config = dict(
    n_layer=9,
    d_model=256,
    n_experts=128,
    experts_per_token=3,
    d_expert=128,
    d_shared_expert=128,
    activation='swiglu',
    moe_layers=[0, 1, 2, 3, 4, 5, 6, 7, 8],
    router_score='softmax',
    normalize_top_k=True,
    routed_scale=1.0,
    balance_loss=0.000735,
    balance_bias=True,
    n_groups=8,
    groups_per_token=4,
    init_std_router=0.0101,
    lr_router=0.000601,
    n_head=2,
    n_kv_head=1,
    head_dim=128,
    vocab_size=8192,
    norm='layernorm',
    norm_place='pre',
    norm_eps=1e-05,
    positions='rope',
    rope_base=10000.0,
    rope_fraction=0.5,
    qk_norm=False,
    attn_scale=0.0884,
    tie_embeddings=True,
    parallel_block=False,
    init='normal',
    init_std_qkv=0.0303,
    init_std_o=0.00714,
    init_std_up=0.0303,
    init_std_down=0.0043,
    optimizer='soap_variant',
    lr=0.00353,
    lr_mult_o=0.932,
    beta1=0.95,
    beta2=0.95,
    lr_head=0.00766,
    grad_clip=2.0,
    warmup_steps=200,
    schedule='wsd',
    decay_fraction=0.574,
    decay_shape='linear',
    final_lr_fraction=0.0,
    batch_tokens=131072,
    seq_len=384,
    doc_mask=True,
    train_tokens=818900000,
    steps=6248,
    dataset='wikipedia_en',
)
Below are experts of layer 4 (counted from 0) of a mixture-of-experts language model. Rows are named router (the router's row for the expert), down (a neuron's output weights, with its number) and show model dimensions 0-127. Each number is 128 + 32 x the weight over its row's rms, rounded and kept within 0 to 255. Numbers have three digits each.
After each expert's rows: "comes before" lists some tokens at least twice as common just after its tokens as in all text. This comes from a sample of Wikipedia text that the model never trained on. Tokens count by the router's weight.

# expert 65
router:148086159181083151083102116104066092186129116067085123135135075151173100141146160101141039173155172156147136166132174116139117135167140156101065119100182106129064147166141099128132132136098108114130201079172128128112115127147101117070092118128115103140185130096154167145162068098182097112170118156126165170105119090100110132162155096098129085163080115138164059063153118179132157057140
down0:145160125148120148069111065073067118170129021083116144129076134103118161114118138172171117156114064135081147157181157107110145108172096157142109167159131155102136102104136041135114160139155121119135139173156139118066214112075082143104065103097108100137151108133142088147113063141058097134129139067136127054160137097176149127176149155135104125130136095158100155084169120103168134094133
comes before: " ", "000", "8", "9", "0", "5"

# expert 11
router:102093179171119137115132174150110151065177244130150173167115129156130147131129087137125119141178153133085149142135115113147086075128111164135095124025146094068060155177160101123127109120118099128109150079172138108092104140138133111054138055182058107146155119099102211115123113139173117151144071130160167173137152062088133116170153153148126041162164090171132151127111157123115147107158
down0:170175107095168126164122171059142163185092186133141134116101089137169153102119124119081142146115155172173136164078152184170182137106136103130167100086125182182114151104103127141156132077069113157111131087128087096144146131129135117195109104110238149131100183138027095186204140108102150121091150129109096128170177107193119107099191119107160132089107081136149135112106159100113127105134
comes before: " the", " Representatives", " a", " New", " American", " India"

# expert 18
router:060132076181117087071140155087171108130133157128115092116151115133084155219140189184137115096146158150132138129054126118086086121104090153199154098137136186118139151079181091115118131138119123166101187185102128146114143137170133067164148059164122129132139172106146119117119112096160131155111104148159170181103133185125120120103099138177175181129099117127118070203119147096114144074117
down0:079164150158135118143113164148166106147128134161175121084112121157118137146100151169125102081122169117171113153101143108149133177105078143146136121123159131157103128058095093117113172141137082115129157131111105101096173119109105121126157134161124136089141213120174188119102113119123165169143139166114112120083105210129124107166151224094158090110167181081189133144132149167113107056173
comes before: ",", " (", " |", "'s", " was", "\n"

# expert 29
router:114181185206099103160086106149117106140118086099157126103107085198088092081160166131189112080126171160057169182101118173080148168122161123148137152112096114092111120105132140153147133121124060156130159104086104145144174141146171094082135186098111140091119142039100124130114178130145084141119163108113134155120084101100105189107122123142162148120104147110195166129152155131135125103154
down0:141113169114098142134050177091056161142110134088098162130136136089136146109119148132126122146105098128099145138158099169098136100175068092081150116081146121107111128112105140114143131079163132156151142146137135108138107184137153150164095149064116150074138181154093152170165126109106101091090145129133103137138190149159120114162116154109173138158165123133136101150149113119045154157126
comes before: " |", "%", " |\n", ".", " m", " ("

# expert 105
router:137103077136199105069123064107142102124122131175116187120126150116120131107201134185150098147145092123153123115122178089120103145116108105099194179167192123130099165099210120116121115126129122055120161149126117157107140139130036131145142071113167147125163104124187143076118148126163121158110172109161117099125185125163107197119144153102139096178081143143144174166120143073122137093150
down0:140139101112090105125126069148162169126145131184146133185061193146135173126124068192151109094169177140171109169113134187124198157127107098133153192165077103136121111147101142066130122120094083131170052090155144127119175151122072115189168105124141121136095098115114108118060143121113134053104133146125095132177120121138209204124116138149121105128159172143141161143162092125108142187120
comes before: " |", "–", ",", ")", ";", " |\n"

# expert 50
router:140104139209140177091148153130075153150136128155109152143137094131173184115079176090123067150089088134102148136128137151157108103185109207119065078100161162100109149210126133102151132095137064153199081167157121105132070157134154123176101088148121117154182106187126063128171183144052133138131139137079183143115113122134074070147172071112111122120117055175121149092107204133130123094133
down4:204146090116176083125157086115082104106151192156149134170132208086162102113162146116111155164115154167094162150103171137135156184146096150131102046120111060134173152151082167154139198144110181150154131133131115151157106163135099099104150171078130119106065114089127148118164203117134134161088150121149117109131099122158129152124193106113180123127083112099127097105105167124144143133125
comes before: ":", " ", "\n", " by", "(s", " information"

# expert 103
router:115143134138159162152194090105049164126161141107083131151186160178166109157209099077139095146144096161129135167135132205100108102154110118081112045124167182142084104207105114171192113198102109126115149082101059114087110111163124120167130154135146124120157116136053100128139140102137170117103088118153143119102118127118100110130112119109193146113126113176097175050141140111114116125164
down0:106120131127142191129127156117129159139095096084103124076117103137147039196139122143177118169148142059095135109103107095112098116083135132121125153169106158133087115165135146157115077163108119129086056132124147131096101156137103110117143145151147133113190133175082114127089129111161119106110128116104148170135141143114121110086172214108108156148106126140087112148148136159161117128138
comes before: " \"", " ", " The", "00", " A", " S"

# expert 53
router:097047152161122079106054166168162086113129086126142134153140092139095145087112110115128109152158143138105130125235155101159187145117139170103187140126129099137150119176122101128083157114074073138136112133088063147117148140181144126123144093141100154144139116122112092170106166098088147172209160087112094162161134125162077144110124086131183165143092089125117152070136163089143114108150
down4:148105099106126143043119141154147177107162132166098133120101093140135130111050150158135237134130093153185138149141131136045186102141172063108144101143148122120125108108142114112149138060112124144082068104115144096156142057105148084112145129167122105099136122105146129174117147091142085167181107091130128154179197113148115144118161153169094132163154131109091087119154166118121097086108
comes before: " of", " |", "\n", ",", "==\n", " in"

# expert 3
router:130124161126091088148163144159113194096126105136095151157114148150164107151138145117153108128163106094171207179091117127147148136105135117092107180068097203057114065135131142132170125179114135110163094085107111082114118137160123133174140115120111127167161214137097065068110106098094135131156138148175122099151190127136142118109074188128186162042231101138131080192113106151124101168105
down0:146144167172101093114127123150124109116151121136107124154122113140183149117129106133103090143121111143146082157163115158092118096171058106153117143187168123077127190171137088143144167115125157168156116082103080146014151098145150178184092099043087143076142094110110167103167170138154103185141195108116176132171149137149164156183125109132121147171091120137144163095179121138109128218081
comes before: " the", " a", " he", " it", " that", " his"

# expert 80
router:093147204148135084157176126208124166079121145150108126134147118180131178149099131110129113078145162120103178143126098099110069078115146132105096060050119145155131166163142159143077104134126117135116124088116131146120100119128119093161135108178112113161169123138098085164067146126156093137115111146170112125103156146122176188157123134142132122087169120129118114114129108174125135132114
down0:152059179117144145115144138139130124129121177115145128136142104115137118068097114089158152170123139132178155111105116180160071186153145054150143086135142133130161132080085089079172175192165194110107149048052149134176134075150136159214147103153114144139117145127101182050172107118158150146162164143126166153120103151113101142144112102148079117131123139171149128093135159172113161154192
comes before: " the", " a", " his", " their", " her", " its"

# expert 13
router:158051133103112163097074128095141129055119102133156094060180132146129127126136142149144105143114122138127110159174093098113179169146107131093174152160108122148139106089123099103123137116133147082123161132131101134085087140130145138155168139171099110078165150091125131145114153129104116157097108111115151119176082068166145105156161145134124153158147132139145147177138105104126088136158
down0:127126117119131119189174087087103123086141146122105161151054185127047048075151163120111114148147158079075135135114123080079153115163138082149129157126135137189132184120163161145132101153074101132123121114125138207122129136126120123184192146130121170125136170111180152106156148114140133181130174140111161127071135188089092140115140151157159120097089142135150112171118141156180076160133
comes before: " |", ")", "O", "I", "L", "P"

# expert 122
router:141078062170136107169140150117109096168133116095052175098138114206171096170157129147179086089167104082150171175115121128114139143106138097130166177086141102109131120125160156143107072177122132152130150125077120106107101121193183119097126174158151106166123152097118068149109093087151093130121150146203113133140176115132104166129072133122133179064139051087142087159154040173137122114098
down4:109136116067075150158120105156137139116125154112139123118078184110117174104104109107192165104162137126071094134163100115023097135134118079113128149121156120136121086129071174106085168071130115092165144141154108163136142128109128082164085096087107187106140120084110136078127123110108130145115079075134076134110195058114093090125167178140142162059058199134077182097162146162107073174132
comes before: " the", " he", " it", " and", " The", " but"

# expert 115
router:090107182097127113118135164174109090142112155148112087190173158123094137078144162133122109108101139154152095155112096073139140055100147226141064162130114090133111096113160163117152193129133085146105058137068111146146136158090119090147051097089135153154199110159139076143139140145046131146156166130120109119118114152169127146092139095119086190060075143117135078115123167146110138115077
down0:148167147216180141140181155067097165100113105098131145117144099134131133124178098108168126134111113201120176143101151137125155151135068095171086121092139125074157131158139161127125050127059157133140077197088111122122104151139093178106158106101124120148134154152170111094141168096139066169153136163127186145077183109119132166108076127146139124132143120143123150167135074128130096118065
comes before: "\n", ",", " is", " (", " of", " and"

# expert 94
router:169092082093171074092107176100087026167098100150095149154132105110146109100118203149097093094166175111149120090115180163113109132120113137133109171133170112167187153159181139137182058121112097203121139182101095133144131131075077180194100045191132131134150127092072123160148165163105148110129114107139120139121105113122113117122136057105066182132102099146138138149166124166098117096121
down0:118153145082122064085148097176160123128122103103148105148123160157105146162142045123148124064211127189123155105153127088124148206161102121106127128142050143165139130185109133187139126136152116168059145148093166146211116119146128128192133164167107094130133114144114112162160178129186118056098148141151162131107180156137105143144165092087118142082146119112084148126180106138143104176076
comes before: ",", " in", " of", ".", "s", " was"

# expert 97
router:126169134096096200069087156158168149169231104152125110098115103163107101134162205108127148153182087128173127158136102138126170134088127103174121053137124151080042155152177096110101122100129119110104101140146116104139126128198122089125104096102110157113081116098109104142131125132118096168166148146096108105108142124103084122096116135175129134179078177136154102165123170112141132088150
down0:240131120122145134151163132129143148102200108146162177126084138103136099152135095160098117138110110088083185134118091120164088174115169111139160171153174159093097128099077156159092144155121149144127189147167108153044152112111137158153129151105158116162166158118159166141119129111140122088148181164126120152160109084180138115120110112080128161122153095145094069164146178116075175074169
comes before: ",", " |", "\n", " (", ".", " and"

# expert 42
router:080097093119128062059141137140143075198136176135094109140141133117090185149182125143123135086150192156110127105118112089116196109096112123175200117132131176134125160108167072128085156168100121100089199083129070182145110114130085143174134070115123110140074144128115156158100115132063138180149093124131122139115100151175138115134078062112198124143121059191152176124060173096122132143142
down4:120166151115160120195105092100106127130165099130133135104083118172107142095099140136150091063124120082159157154132109054100126090123159091133151111149084142181161167135098147104093109166088067111172144120114128154156127170133066138104112199104103127102075146143086125096104176114115148158112134157129120112131142159077074135129134128112092076166175107087054110144136129218062168143119
comes before: ",", " |", " (", "\n", " and", "'"

# expert 112
router:134121156139131106157151118172122092136152115149125082103115122103165148150154102120106122135152076126193136115185121167122104104141128090094108137117121155144141192139109123157139107193086101078123134079096094094133123138140087165113133193115089141096139128076208150098133100140165137171167134141131176072120098146081097180120180162223151123204147124124128133034150106094091152181115
down0:161067123137096134201143144091148075114165118146158162077124131172177083122173132109168150123132132143146106138123166101110135184159104199148127143083102093087130134141110139183157089147096168116125133162175188106192140135074154126075117151144127162165041153121178077134092118141068110216129094144211125128162131112082110139160107136119162120211140114146140116142110127155153150137083
comes before: "1", "2", "3", "201", "4", " -"

# expert 100
router:121160166097132172163165140132164179130133164149118132131141098153157120131136104099193120214108097161082218153123140153117138132123103109159086172144093136096056093115140126102159065169102126151136148122168109093144120129122120123056107075103147112133159136066161103099155060138137123017185131139104098181136163157138128108139154049103073194119103161114144088169114187126136142188161
down0:093131099118133138096117157170175141063156189203175066085069156097091126124154138113143141080140151151100133139094117142168147222128193151223154116172082136106094165124099095147125126113106104114088141136127134139156139138146088116115108163099102101155122139115111133134103130133159104124136166213127147138084094168115127079113125099199090105127130163087125127041114127123109153137118
comes before: " ", "201", "202", "200", "194", "=="

# expert 33
router:144059121103157092097107134105110060046115136136186168100147173106142131152119132117155165179177129167093082163126134144150128176115045139106179160136201197163159107093128164164144137206149144135118092180171075091142099123131152130134153093094131120086087107143121129183101162083124145134196193142127150139134085122122148155152108123096138070181180145065111112151129107094154110112086
down0:145167129093068177109121126148104147086081155072130104111125159129135123117140111139117142162149146137074185121105187162153145106179174156167177125190114082137093135132143125171185055200109092143115180062136121107169147160102194129125105179133131191140097145090061119136141100120127152114150190149092150112131133109115084134137130128101110161126162146158107192170181096128123106125123
comes before: " ", " A", " W", " L", " —", " ."

# expert 14
router:133154097146200138082100065114108098155109085147123153114163177071134134165122145117142167142177157164164116135102120119149108153188078100105154147070165157130185131159185125114150141166147181228110174141158077106104153151156138151185114179161157131141148106149133140154143179090109116108127123157146134128084119116112115127130158155104178125119163140120084105130150144123137113107097
down0:094126191103111100109110147071122149106065119153054176157154132129082132094130142121112101055077159138115161134125139115150148136146067125121193163143186141055151141120113173120171115131138088066112154126195159115153118128191104095110170150109096162087108186090134125138158071090123141113111167171153121104060170141174117079138186162084134168154147149143089162141130098167134113130131
comes before: " |", "-", " ", " |\n", " —", " and"